From a checkpoint of a small mixture-of-experts model trained on Wikipedia: 10 layers.
Below are experts of layer 3 (counted from 0) of a mixture-of-experts language model. Rows are named router (the router's row for the expert), down (a neuron's output weights, with its number) and show model dimensions 128-159. Each number is 128 + 24 x the weight over its row's rms, rounded and kept within 0 to 255.
After each expert's rows: "comes before" lists some tokens at least twice as common just after its tokens as in all text. This comes from a sample of Wikipedia text that the model never trained on. Tokens count by the router's weight.

# expert 177
router [100 120 136 139 105 131 166 153 114 171 123 121 150 149  88 106 111 109 107 107 112 155 145  94 135 147 140 134 121 118 153 134]
down0 [112 115 110 108 116 127 120 147 133 123 152 120 110 118 154 146 161 116 133 168  84 149 113 135 112 105 101 150 171 126 143 136]
down1 [ 86 106 115 122 114 127 163 135 169 147  73 164  82 159 107 135 129 131  98 120 144 154 145 147 143  99 145 111 147 106 100 127]
down2 [120 154 120 153 103  82 155  80 113 114 114 162 129 120 103  80 185 125 128 156 130 104 103 150 137 168 126 131 140 104 134 110]
down3 [103 151 127 136 135 156  73 103 125 119  88 136 162 128 100  67 131 130 114  94 155 151 150 142 139 153 121 130 122  86 114 117]
down4 [ 69 116 104 127 132  98 198  70 130 133 198 120 142  89 122 120 102 100 105 135 103 137 111 156 109 157  91 152 144 104 117 177]
down5 [ 97 132 112 101 147 175 131  87 133  87 158 134 179 176 109 118 151 129 115 108 125 141 103 104  95 139 133 128  89 107 115 103]
down6 [111 151 111 153 131  95 129  83 121 106 171  83  58 143 140 149 145 124 132 118 128 133 119 117 100 135 122 131  84 168 119 116]
down7 [146 152 124 151  83 110 131 144 126 125 114 163 105 110 105 139  93 137 108 153 129 149 108 107 119 114  92 122 131 104 135 129]
down8 [118  82 138 107  68 124 124 148 132 133 135 116 133 176 161 155 112 166 131 138  94 120 112 107 111 136 151 122 139 107 155 116]
down9 [105 159 162 156 161 120 127  95 120 137 179 110 135 143 103 133 138 117 154  89 135 149 140 130 148 129  96 153 126 142  85 122]
down10 [153 144 157 107 144 144 156 141 149 128 131 118 140 121  95 126 116 151 110  84 122 134 136 140 130 119 176 147 158 129 129 114]
down11 [ 75  61 108 119 122 158 153 129 167 112 122 118 129 173 133 150 136 114 165 135 113 104 139 129 161 177  85 154 140 141 186 105]
down12 [117 141 133 151 117 160 121 151  94 148  99 109  67  99 125 136 121 134 169 111 143 124 107 129 124  83 158 142 133 157 134 127]
down13 [153 132 142 141 103 116 125 115 142 131 135 132 152  89 102 146 123 170 100 129 128 152 158 131 105 118  98 125 126  84 129 124]
down14 [132  80  98 104 149 106 171 139 161 117 139 150 130 122 132 172 106 120 135 161 115 124 123  98 113 132  55 146 108 138 114 115]
down15 [138  93 144 116 153 121 136 149 189 100 129  89 148 138 136 122 100 118 189 118 145 112 148 137 124 118 112 116 148 145 132 108]
down16 [125  89 137 162 112 128 168 123 132 131 111 136 118 146 152 146 127 144 144 128 138  98 122 128 127 157 109 153 129  95 137 106]
down17 [102 137 144  94 131 153 104 188  93 126 118 143 157 126 128  95 167 111 148 120  99  99 123 125 154 132  85 102 174  99 120 136]
down18 [137 113 132 192 109 133 157 103 129 163 147 104 123 109 121  91 109 145 151 122 120 125 152 160 120 140  97 130 146 106 152 125]
down19 [122  96 126 137 158 138 116 154 187  87 124 120 112 137 115 184 109 137 132 145  92 104 173 114 124 103 125 154 170 119 110  79]
down20 [158 157 143 110 105 121 118 126 118 119  79 127 108 118 157 120 175 154 121 154 118 161 116 119 110 120 124 133 119 138 113 139]
down21 [160 149  96 142 130 170 124 156 140 160 111 114  88 146 176  93 161 120  77 146  78 154  99  91  99 155 156 103 134  99 143 132]
down22 [160 135  96 134 132 108 111 137 108 162  96 156 132 133 162 160 153  76 151 166 144 144 140  74 136 152 109 123 151 145 157 124]
down23 [123  73 107 103 134 122 108  82 162 155 118 103 159 126 124 155  91 121 165 131 102 121 104 134  88 154  93 117 108 151 158 169]
down24 [146 107 136 136 147 112 158 137 124 137 123 149  87 150  94  82 114 130 140 150  85 107 142 116 114 117 153 128 105 108 139 141]
down25 [123 116  59 146 165 127 137 140 130 122 113 139 174 126 132 144 174 139 147  95 147 126 142 108 127 102 158 139 116 143 124 107]
down26 [ 95  93 134 157 127  99 140 123 119 124 137 137  73 145 146 166 135  96 149 143 128 137 106 148 118 116 119 148 129 143 106 103]
down27 [139 136 147  97 126 119 150 121 159 145 118  94 105 129 137 107 110 123 128 119  97 105 150 132 108 126 105 120 138  90 119 138]
down28 [158  99 142 136 100 120 120  86 127 144 120 159 148 139 121 137 132  73 112 116  80 176 109 132 122 122 132 108 110 182 155 132]
down29 [183 108 145 130 108 115  94 149 119 118 101 120 134 136 156 126 142 156  99 100  96 132 120 102 129 141 167 110 125 122  80 119]
down30 [150 101 156 172  90  89 114 110 141 141 128 143 100 157 108 165 139 128 119 129 131  94 126 125 138  92 180 138 128 122  73 145]
down31 [157 168 150 111 111 105 129 156 147 152  80 166 109 134  91 159 125 138 109 143 156 133 122 125 161  98 170 132 105 112  82 131]
comes before: " |", " ", "|", " Party", " Votes", " Candidate"

# expert 233
router [126 115 110 113  96 121 151 148 125 151 114 138 157 124 111 112  95 104  85 100 128 149 107  99 130 136 126 148 159 118 140 144]
down0 [128 129 136 136  99  87 110 115  70 117 171  98 160 136 114 138  98 138 127 174 111  49 161 109 146 133 118  96 122 124 112 117]
down1 [118 110 122 101 122 177 169 165 123 116 121 147 155 142 131  97 114 152 102 122 116 120 128 130  94 114 106 144 131 110 188 121]
down2 [117 169 126 148 130  93  98 165 129  81 113 152 164 146  93 131 107 153 113 127 148 135 146 122 161  86 147 136  98 111 135 110]
down3 [123 144 154 153 132 126 155 105 125 138 131 145 145 128 161 137  78 109 131  92 153 169 109 114 157 151 111 104 133 111 135  97]
down4 [101 137 141 113 165 178 139 160 145 122 109 158 105 120 132 105 115 134  90 106  67 139 139 128  99  85 149 120 133 106 148 165]
down5 [138 125 134 135 113 168 120 130 111  90 139 118 115 151 114 156 118 152  85 134  95  86 126 141 128 177 103 153  84 140 137 131]
down6 [125 138  98 158 117 122 112 119  99 133 115 113 153 136 178 111 120 108 120 146 156  95 119 141 127 119 149 163 150 151 148 103]
down7 [118  93 118 140 114 150 140 114 126 109 122 129 178 148 156  94 146  81 144 175  99 119 144 158  88 124 124 181  90 107 112 190]
down8 [125 149 106 170 108 127 116 132 116 141 128  79 122 143 111 115 130 126 137 103 136 104 120 115 131 133 101 105 133 110 141 133]
down9 [146  97 145 114 139 139 159 122 125 123 125 145 132 147  80 137 116 162 118 141 115 141 146 110 133 130 136 160 134 130 151 136]
down10 [141 131 136 143 124 164 126 119 115 106 121 106 141 119 182 136 121 150  81 150 143  97 140 143 133  87 100  93 214 121 142 156]
down11 [137 148  75 130 161 120 170 125  72 116 129  96 150 145 132  91 161 124  95 135 172 118 114  97 126 146 162 141 142 152 157  83]
down12 [141 175 145 157 141 103 116 113 143 133 104 120 108 130 127  87 172 112 140  83 143 180 153 117 108 149 143 164 139 176 146 111]
down13 [ 87 163 142 105 131 127 112  72 154 133 173 113 117 185 125 133 123 139 169 137 119 159 125 115 118 111 147 151 120 124 131 137]
down14 [133 158 153 115  97 136  89 110 144 191 155 142 117 113 132 123 128 152 112 151  92 109 116 147 134 121 160 107  93 178 115 110]
down15 [111 156 138 129 139 103  97 142 108 107 117 156  98 106 118 159 124 135 147 131 186 101 161  85 125 144 157 161 158 116 130 110]
down16 [127 125 109  85  97 159 101 135  93 135  91  85 171 164 107 166 134 116 136 122 159 124 150 148 110 133 198 141  98 155 105 139]
down17 [180 141 140 139 123 146 154 134 140  91 112 150 158  90 165 155 161 104 121 141 132 100 151 102 136 141  97 121 118 127 104 142]
down18 [178 146 104 113 151 151 127 142 143 121 150 115 125 125 138 130 150 133 103 131 132 141 113 114 127 134 110 139 153 137 132 103]
down19 [101  40  89 124 127  83 156 141 140 132 143 141  98 132 107 110 119 128 114 146 114 133 119 117 139 148  88 133 158 149 115 135]
down20 [114 129 128 120 113  90 161 121 120 181 192 139 106 131 118 142 120 149 151 163  84 148 148 109 186 122 102 114 148  97 131 143]
down21 [ 91 134 169 119 126 108 193 155 142 140 127 108 162 130 146 113 128 102 122 134 123  99 159 126 140  98 173 144 110 127 116 113]
down22 [140 141 120 136 114  86 119 132 129 125 123 150 147 149 143 160 110 120 118 159 120 169 139 122 157 153 171  99 153 169 119 121]
down23 [150 121  81 152  98 119 136  75 123 174 134 145 146 136  79 164 165 121 182 157 125 106 137 126 109 164 137 124 126 117 154 131]
down24 [102 138 152 131 147  95 115 124 112 126 104 184 133 135 141 146 121 142 118  88 140 165 108 145 111  82 115 120 124 123 106 116]
down25 [ 95 174 131 141 151 167 108 150  79 108 105 120 148 152 126 113 143 100 154 108 136 168  95 122 142 118 137 121 125 133 130 101]
down26 [116 130 104 129 141  69 126 109  82 188 159 130 141  98  98 141 164  78 149 133 157 112 160  99 138 106 113 114 166 139 130  77]
down27 [130 100  94 124 129 169 125 124 114 126 125 136 106 169 123 150  99  81 108 131 137 133 153 120 159 127 131 133 146 132 149 137]
down28 [105 123 145 144 149 125 164 104 155 102 121 111 137 126  96 121 102 142 197 141 177 155 124 114 105 107 135 124 136 116 112  95]
down29 [125 116 118 132 113 144 167 117 121  96 109 146 150 115 139 151 125 134 115 157  82 128 151 132 139 143 144 139 110 173 117 114]
down30 [150 129 121 105 119 182 132 146 145 106 137 124  98 142 122 128 121 114 143 188 161 122 128 141 122 129 105 155 115 163 108 103]
down31 [116 153 111 154 139 133 121 126 153 141 103 121 112 116 164 109 153  88 116 126 133  97 103 124 170 124 136  94 103 166 154 140]
comes before: ",", ".", " and", " of", " in", " were"

# expert 226
router [ 70 118  89 123  90 105 162 107 116 162 131 156 109 106 131 160 109 100 115  77 116 135 145  97 145 119 112 143 119  75 113 121]
down0 [125 163 124 156  86 125 152 122 109 152 117  90 140 172  81 124 127 116  94 104 134 136  97 110 122 118 101 116 107 104 123 137]
down1 [124 116 109 107 109 140 138 139 102 165 115 151 121 141 133 107 100 123 149 113 115 118 130 131 162 173 117 116 130 123 137 165]
down2 [ 94 125 121 130 118 132  79 123  80 145 120 160  77 118 132  92 169 103 158 162 147 127 129  75 147 130 157 113  98 139 164  68]
down3 [119 116  97 133 126 157 133 141 119 117  71  98 181 115 119 120 103 120 103 160 132 113 141 133 140  99  97 160 167 172 130 167]
down4 [ 90  95 117 130  96 146 126 130 123 126  94 127 157  84 126 153 132  87  99 128 131 140  85 115 122 137 141 127 133 128 125 137]
down5 [161 129 142 124  85 118 127 115 148 128  72 135 167 138 123 136 138 181 174 114 135 110 151 143 134 153 128  96  85 140 128 143]
down6 [114 102 136 124 168 117 132 118 146 128 113 123 108 127 107  98 165 109 146 157 150 149 178  90 137 113 139 151 105 130 115 142]
down7 [ 95 138  89  85 143 119 130 162  93 134 150 148 145 117 160 114 100  95 118  84 160 118  90 124 118 126 113 139 114 112 129 136]
down8 [131 101 105 114 163 118 112 123  88 150 110 117 127 113 145 121 112 115  92 102 123  87 132 103 137 176 156 119 157 186 139 136]
down9 [ 99 173 141 140 147 145 115 112 122 130 160 147  90 109 140  48 140 158 145 106 147 159 158 144 101 128 109 178 123 130  99 118]
down10 [157 148 106 145 104 152 128  89 173 124 122 151 120 134 144  94 124 121 138 129 105 110 120  87 133 106 136 132  74  76 169 156]
down11 [116  96 142 109  85 120 147 129 111 130 165 158 129 158  84 104 120 151  92 161 163 111  97 101 123 107 142 112 150 158 137 155]
down12 [ 99 186 106 128 188 123 120  99 114 154 163  82 137 147 118 104 153 120 123 112  95 127 149 160  99 126 106 171 148 115 156 149]
down13 [143 123 144 117 116 121 139 118 117 131 149 132 151 128  99 158 108 122 180 155 125 150 118 154 107 113  88 106 106 141 131  96]
down14 [118 139 131 133  91 103 102 122 123 140 131 134 149 127 129 129 104  86 108 148 121 111  73 126 140 127 110 149 151 137 127  99]
down15 [126 110 112 135 122 165 139 134 108 138 144 101 166 120 166 114 138 128 139 147 157 123  93 153 127 109 141 115  95  89 117 117]
down16 [110 109  74 142 157 105 121 133 108 150 173 136 116 141 104 159  86  92 154 114 150 163 103 123  86 144 181 123 145 121 126 127]
down17 [147 136 106 139 143  94 158 114 149 111 176 129 100 112 164 123 101 131 134 109 155 123 128  94 172 109 152 138 148 137 146 121]
down18 [112  71  80 149 145 110 147 142 147 105  94 149 116 108 118 112 107 139 148  95 134 126 104 151 122 151 142 131 114 156 129 111]
down19 [148 138 141 111 153 122 104  99 149 131 144 126 134 154 120 131  73 136 118 154 156  99 115 137 131 107 128 166 113 134 128 128]
down20 [171 111  83 129 132 110 147 130 135 176 158 113  90 144 142 111  79 158  91 144 110 149 164  86 113 117 140 111 116 117 166 125]
down21 [ 87 129 133 116 124 129  65 122 145 137 162 127 108 128 101 212 158 185  93 126 123 165 157 119 143  71 167 135 117 116 147 100]
down22 [ 97 140  90 130 146 143 168  96 139 111 110 129 152 122 103 108  78 160 116 135 127 159 122  95  94 131 105 146 143 141 163 172]
down23 [126 101 104 114 101 151 139 165 152 172  78 129 144 146  95 163 127 134  82 160 131 134 118 154  98 123 106 177 110 138 136 150]
down24 [149 155 116 142 112 102 116 136 111 140 106 135 142 162 134 137 160 143  90 133  93 150 116 157 101 150 130 120 121 176 118 176]
down25 [120 158 133 125 110 132 114 165 146 119 106 105 139 123 138  95 156 152 125  86 134  85 116 168 136 154 132 145 110 133 142 103]
down26 [161 143 124 107  79 103 133  98 122 142 142 112 161 154 152 149 150 103 129  84  94 150 105 141 110 132  74 139 128 124 114 149]
down27 [ 95 153 130 127 185 103 130 122 176  94 134 139 138 124 146 120 135  61 127 100 149 106 145 136 103 123 112 167 100 124 167 130]
down28 [ 94 133 135 139 110 128 140 121 127 127 108 103 142  85 104 125  86 159 116 127 147 155 137 124 144  90 107 160  98  87 120 136]
down29 [ 99  89 146 107 111 110 145 150 121 128 129 131 109 119 132 144 127 107 110 130 148 146 108 168 138 161 135 134 118 125 164  99]
down30 [112 177  97 109 118 157 178 141 105 100  98  65 111  93 139 110 131  89 139  97 139 133  90 137 112 111 154 152 145 154 161 123]
down31 [160 143 122 123 141 112 124 119 118 171 101 101 145  50 143 131 115 126 129 137 137 132 132 131 130 112 106 136 121 126 135  90]
comes before: ".", ",", " were", " are", "W", "ing"

# expert 36
router [100 116 123 130 122 107 162 151 126 185 150 153 133 163 153  99 119  94 111  90 128 153 112  81 103 157  73 131 121 100 116 141]
down0 [107 125 142 127  83 116 151 166 132 143 146 140 125  84 126 139  93 118 105 111  81 157 129  96  96 114 160 121 107 128 145 124]
down1 [121  97 175 140 141 141 162 164 148 173 124 142 105 147 123 103 130 161 151 100 140  98 132 151 109 159 109 122 146  95 168 100]
down2 [143 119 135 110 147 124 134 142 135 116 127 103 143  82 114 120  81 110 110 126 106 113 132  95 112 141 155  75 116 144 136 120]
down3 [172 136 122 124  88 136 123 177 119 123 114 122 154 114 127 154  97 160 150 122  94 111 136 125 152 139  99 141 147 124  70 132]
down4 [133 102 144 118  53 111 151 130 136 115 132 100 145 137 155 131 108 118  88  43 122 149 156 122 148 142 152 134 129 167 134 146]
down5 [140 131 118 128 124 151 111  99 136 158 127 106 122 157 108 124 115 153 133 168 148 146 120 138 125 146  76 144 160 117 126 102]
down6 [122 165 165 141  99 130 122 134 167 106 147 126 151 166 152 119 136 105 158 161 125 113 148 111 100 119 188 151  98 122  86 128]
down7 [161  56 148 138 140 169 139 128 125 130 119 102 123 139 129 126 132 177 128 134 145 109 121 112  99 122  87 125 134  73 140 125]
down8 [142 132 170 129 126  99 104 148 122 103  97 111 127 168  98 126 131 119 110 101 137 119 106 146 139 162 121  92 158 111  90 116]
down9 [155 129 101 152 114 144  98 127 155  79 124  86 167 118 114 109 119 136 133 150 124  84 164 103 117  97 177 152 126 109 125 148]
down10 [148 147 112 100 106 133 119 130 132  98 199 136 123 104 112 150  98 123  91 105  96 194 155 155 153 143 132 113 136 140 120 119]
down11 [118 155 142 163 108 106 129 143 133 193 114 173 122 132 116 197 105 118 131 157 119 118 157 143 150 112 172 158  97 154 108 154]
down12 [113 137 119 166 134 109 109 131  98 157 100 162  97  96 104 101  97 127 109 142 178 160 155 116 121 115 183 134  85 152 104 166]
down13 [155 149 141 105 150 116 103  95 103 122 121 142 126 162 115 146  96 157 155 135 168 104  98 125 114  91 104 162 145 126 140 127]
down14 [136  91 141 103 114 145 127 170 127  97 194  92 121 165 130 103 166 165 151 139 155 193 125 124 112 128 105 116 158 110 143 150]
down15 [127 129 107 132 110 118 166 166 145 131 132 115  93 156 139 176  97 129 122 163  77 123 148 150 153 161  84 158 158 121 144 138]
down16 [157 149 121 109 167 129 123 115  80 109 108 125 117 103  96 131 152 115 147 115 114 126 119 144 139 173 160 179 152 125 122 149]
down17 [130 132 120 101 111 122 152 139 143 182 135 155 162 132 158 113 166 123 139 142 105 144 127 153 128 141 138 114 167 132 121 132]
down18 [124 119  96 104 120 138 115 138 109 106 135 141  90 128 129 120 116 111 124 128 100 129 135 148 137 172 117 113 151 129 148  82]
down19 [113 183 113 108 111 119 134 102 124 154 155 121 131  97  99 103 133 134 141 106 111 130 123 160 154 107 101 165 147 145 123 102]
down20 [132 103 128 139 131 193 130 165 128  74 117 115 108 157 103 152 140 139 152 129 136 121 119 127 125 133 119 133 141 128 129 121]
down21 [122 126 163 100 112 119 139 159 116 144 174 125 109 125 107 138 132 126 104 141 123 144 115 161 154 127 112 115 118 125 128 153]
down22 [107 123 157 130 104 141 111 134 114 112 105 141 102 161 108 149  83 115 119 141 102  87 101 111 137 149 129 159  98 168  87 150]
down23 [135 115 124 115 122 101 154 134  98 105  86 137 123 168 150  92 138 146  81 149 167 140 130  83  96 134 108 118 131 152 140 156]
down24 [122 112 146 124 126 158 124 128 160 153 143  99  86 149 136 146 122 153 146 129 121 128 142 160 164 145 134 119 169 110 110 148]
down25 [135 139  98 111 158 151  84 137 142  88 182 111 131  65 102 116 123 101 135 131 177 107 120 121 189 122 160 111 150 126 112 123]
down26 [128 155  73 119 136 119 123 128 117  67 102  89 110 119 114 108 129 119 128 119 152 151  97 138 108 130 162  76 113 128 118 111]
down27 [131 131 108 121 157 121 131 111 173 122 107  90 163 128 141 155 146 140 144 129 118 114  92 143  94 148 127 159 117 122 128 109]
down28 [101 123 130 146 134 163 120 175 172 146 130 176 158 115 152 146 126 114 121 114 155 127 141 142 119 102 162  93 104 133 160 139]
down29 [169 105 178 135 105 132  93 111 148  63 117 126 141 112 140 127 176 143  77 159 107 148 120 147 171 115 162 151 114 118  73 147]
down30 [156 139 130 110 137 140 123 159 111  92 127 128 151 149 141 111 154 115 126 141 169 133 124 152 113 140 138 126 164 133 132 111]
down31 [ 87 151 143  94 111 132 121 135 141 143 113 163  80  74  95 143 118 137 132 151 117  88 102 140 145 128 106 129 169 149 122 139]
comes before: " of", ".", ",", " and", " to", " in"

# expert 68
router [106 154 156  90  82 118 162 117 131 149 124  89 159 144 127 129 102 114 151 110 128 145 102  94 110 167 113 139 166 127 148 159]
down0 [115 102 109  96 107 140 114 128 129 133 152 146 123 111 165 148 124 117 111 135 152 106 128 107 127 145 132 107 143 167 125 162]
down1 [145 161 151 151 102  98 120 116 133  75 142 140 194 134 112 160 151 122 135 144 118 148 125 136 109 122 166 142 147 169 138 153]
down2 [109  91  78  78 103 154 113 125 134 142 124  92 118 125 142 113 158  97 139  93  98 173 110 101 179 121 143 126 146 157 138 121]
down3 [132 140 135 124 130 104  92  94 123  98 112 134 115 131 122 189 102 160 140 123 148 117 149 104 103 139 125 157 124 144 105 132]
down4 [118 103 136  74 124 174  95 179 197 110 108  55 119 144 201 130 111 123 164 114 136 100 155 111 139 154 130 144 144 120 137 143]
down5 [ 91 140 110  87 112  97 111 118  92  89 137 129 157 129 166 134 125 101  95 108  96 157 138 115 114 162 136 143 138 134 114 133]
down6 [111 137 148 139  63 107 106 112 148 149 110 101 126 126 131 104 114 118 131 115 123 118 119 105 101 174 174 132 145  88 129 134]
down7 [125 120 110 148 100 139 148 159 149 157  90 107 143 117 107 113 115 130 120 101 127 104 136 109 122 141  84 143 115 128 126 161]
down8 [100 124  54 119 146  80 136 113 130 128 184 142 162 140 143 172 104 145 137 126 146 107 137 145 147 114  79 138  98 164 155  95]
down9 [134  84 125 130 136 124 126 116  95 145 107 137 100 135 136  93 136  97 116 179 124 130 142 124 138 119 153 105 142 155 111 112]
down10 [121 107 112 145 157 118 126 119 118 154 165 125 135 135 124 161 125 120 137 102 128 141 135 103 126 107 134 110 170  58 109 144]
down11 [114 140 131  78 140 105 158 109 101 121 146 135 172  94 141  95 144 167 117 132 136 154 118 124 115 112 156  92 127 165 113 152]
down12 [164 105 135 100 140 152 172 130 126 126 135 140 114 136 148 171 147 134 140 162 100 111 150 110 132 154 116 136 140 176 113 100]
down13 [121 128  91 162 148 119 137 155 137 110 109  89 163 165 103 154 108 164 118 116  97 132 121 110 108 141 142 125 120 134 148 136]
down14 [124 133  85  99  91 156 128 134 151 149 142 117 184  98 167 103 127 105 161 127 109 114 147  85 119  96 169 126  91 131 163 112]
down15 [123  94 131 139 149 105 129 154 111 115 177 171 123 129 118 121  75 148 123 138 153 104 121 124 145 144 122 135 115 121 113  96]
down16 [128 132 159 155  84 168  95 113 122 110  97 130 103 152  83 105 123 130 200 212 134 122 100 139 123 117 137 145 144 135 132  95]
down17 [128 126 130 145 134 133 141 126 121 101 127  91 178 126 145 102 130 171 126 138 119 116  93 157 125 132 110 119 180 180 166 112]
down18 [137  91 117 116 147  77 164  93 106 139 103 131 154  97 141  94 160 123 120 145 116  83  92 105  80 148 122 121 159 139 139 145]
down19 [158  72 178 132 156 125 112 121  86 109 155  71 108 165 135 144 100  96 114  91  79 147 148 120 140  87 142 109 144 129 148 124]
down20 [179 174 124  92 167 148  88 148  92 125 120 126 138 168 125 155 131 113 113 106 130 118 129 131  96 111 155 128 119 123 140 123]
down21 [ 94 151 115 135  97 117 113 134 156 112 104 130 135  97 113 144 136 112  96 128 115 141 146  85 100 128 138  74 138 117 152 112]
down22 [137 139 102 140 116 102 105 116  80  93 119 110 133 132 162 108  86 115 131 167 135 112 111 129 163 145 193 145 139 142 133 175]
down23 [ 99 116 128  94 104 120 125 156 121 118 109 112 119 164 136 184 157 142 134 144 123 107 135 124  93 144 192 106 103 122 147 138]
down24 [116  92 151 108 102 150 175 138 122 120 118 215  92 133 143 104 144 127 102 132 126 125 130 136 175 103 115 128  82 111  97 134]
down25 [148 113 151 171 116 104 104 141 143 147 133 154 137 108 108 103 137 109 137 131 133 125 122 130 122 130 138 153 135 170 153 105]
down26 [138 169 134 168 100  97 147 131 115 170 116 125 177  99 157 123 144 131 108 176 128 147 122 150 100 127 174 132 160 127  90 138]
down27 [122 140 107 151 131 135 110 113 153 125 115 129 128 125 108 117 178 115 117  97 163 155 126 112 176 142  88 144 130 146  91 140]
down28 [145 106 106  90  95 111 121 136  68 126 142 105 140 125 148 115 130 140 137 119 112 122 115 124 116 125 151 113 125 145 138 144]
down29 [145 142 162 160 101 177 104 123 146  79 138 151 138 101 153 113 123 104 158 138  96 194 133 102 118 113 120 167 106 100  79 142]
down30 [ 99 152 121 121 122 154 115 111 128 148 138 165 139 143 122 136 118 127 151 137 175 174 155  89 139 158 116 130 126  95  78 130]
down31 [103 179  93  93 109 113 128 102 109 145 125  58 140 120 106 136 143 141 148 127 125 139 113 115 111 110 141 124 145 151 137 159]
comes before: " |", " ", " 1", " 2", " population", " •"

# expert 144
router [112 109 125 109  77 121 159 102 127 132 119 149 125 125 145 159 103 115 145  88 139 170 146  81 122 124 109 135 127 123 143 138]
down0 [138 106 136 114 118 179 150 169 141 120  81 118 128 103  97 100 128 125 120 141 121 139 114 113 149 132 119 127 134 180 109 118]
down1 [ 99 123 125  90 173 119 102 102 169  67 144 118  72 107  92 178 112 103 102 144 135 132 177 128 127 180 122 129 152 161 142 128]
down2 [100 129 130 132 189 167 106 150 131 106  77 118 121 122 135 164 172  96 118 168 151 131 113 119  94 114 147 139 154  88 147 122]
down3 [125 116 110 171 145 160 153  70  97 114 124 133 128 155 149 156 131 138 124 130 177 169 130 146 114  83 101 150 114  76 103 119]
down4 [156 145 101 125 156  99 110 152 154 165 107 140 141 156 116 128 148 139 101 135 138 106  91 110 143 123  96 103 112 135 138 145]
down5 [140 133  66 120 162 123 119 139 102 142 144 104 109  89 117 177 109  89  97 168 145 155 143  98  87 125 111 144 191 111 131  95]
down6 [112 136 135 116 159  91 128 108 104 134 146 124 140 161  74  97 151 114 144  96 135 120 138 120 116 139 145 119 121 144  97 104]
down7 [111 116 135 150 133 121 157 101 171 122 115 112 123 134 135 126 117 167 120 165 124 162 181 168  96 120 118 138  84  99 107 147]
down8 [103 132 138 174 155 140 129 149  82 122 102  97 131 147 122 120 123  86 151 120 109 122  96 109 105 107 144 112 125 139 148 127]
down9 [100 103 160 128  90 135 130 135 121 111  84 122 143 124 129 132 117 123  99  95 146 159 109 156  81 109 153 164  99 133 127 135]
down10 [157 139 145 109 114 128 130 139 141 173 100 120 164 156 153 138 161 156 125 124 140 130 106 112 120 147 138 118 120 193 129 133]
down11 [144 101 119 119 152 148 118 157 162 142 133 160  96 143 103 127 106  94 157 165  96 152  93 128 111 140 135 118 133 138 143  67]
down12 [141 180 122 140 176 134 138 137 152 149 115 138 104 146 137  91 165 130 166 158 120 142 135 157 109  92 149 114  84 168  98  98]
down13 [ 76 141 130  65 125 151 168 112 129 164 165 149 144 125 134 123 148 134 124  86 107 114 121 107 109 134 144 170  90 113 123 118]
down14 [105 138  83 157  80 131 152 172 102 112 120 130 146 128 167 121  96 116  96 131 105  86  98 127 118 126 184 156 108 135 127 121]
down15 [120 120 116 182 175 144 125 118 119 129 142 139  86 147 104 168 130 121 145 144 147 164 151 132 107  73 104 125 136 144 112 143]
down16 [137 105 147 148 148 161 131 122 108 131 132 125 117 131 135 135 110 157 143 108 124 113 104 144 109 149 165 160 134 106  89 129]
down17 [122 115 108  67  98 107 153 116 149 157 145 116 146 130 104 132 113 116 108 127 121 131 156 107  99 150 143 115 126 130 126 189]
down18 [112 140 129 102 114 115 100 173 108 103 120 124 114 118 112 135  74 145 167 123 112 135 104  68 105 116 140 165 144  98 117 120]
down19 [155 143 143 154 148 118 152  95 115 128  90 130 139 115 124 185 136 116 103 112 116 102 158 161 122 125 108  95 107 155 126 131]
down20 [111 127 132 120  60 131 132 119  98 158  99 110 147 161 147 117 125 129 132  86 135 142 134 115 139 108 184 104 130 124 113 180]
down21 [ 92 125 135 126 183 162 145 196 151 137 108 125 128 185 133 117 138  67 104 146 117 135 124 120 131  90 132 123 154 163 120 124]
down22 [169 114 105 143 150 138 133 142 160 116  98  98 149 151 124 171 123 122 128 186 136  70 156 124 101 146 107 155 142 124 159 139]
down23 [134 116 139 150 144 127 155 105 159 121 107 108  73 141 120  67  94 109 154 120 133 101 124 130 122 146 136 159 121 113 139 148]
down24 [112 139 173 102 107 131  94 150 128 114 153 137 148 121 119 127 154 109 109 154 134 159  87 100 148 114 156  92 142 128  89 156]
down25 [138 114 147 131 128 177 133 126  71  88 163 162 142 103 123 123  99 126 141 114 118 123  91 117  95 134 119 153 122  81  93 151]
down26 [163 131 125 134 149 146 126 115 110 117 120 116 140  86 114 135 132 120 102 134 108 143 118 157 150 123 146 126 102 164  95 123]
down27 [119 130 130 124 137 109 146 157  63  69 105 106 168 159 145 151 138 149 124 118 115 129 117  87 122 122 176 101 126 116 153 103]
down28 [ 83  79 139 137 134 114 104 127  86 167  95 109 131 134 104 155 132 129 125 120 130 129 158 130 125  94 157 120 173 140 141 151]
down29 [149 146  90  89 136 142 131 132 118  97 139  86 139 135 116  85 130 141 130 106 113 148 167 118 140 154 140  95 129  98 148 131]
down30 [ 86 113 109 112 183 128 145 119 133 165 119 177 129 100 124 122  86 143 151 142 110 131 145 137  83 105 134 165 114 110 143 110]
down31 [102 170 139 110 109  82 124 147 142 102 144 153  64 113 166 184 138 128 134 100 131  69  79  81  89 161 145 135 117 141 134 119]
comes before: " |", "|", " million", " ", "3", "2"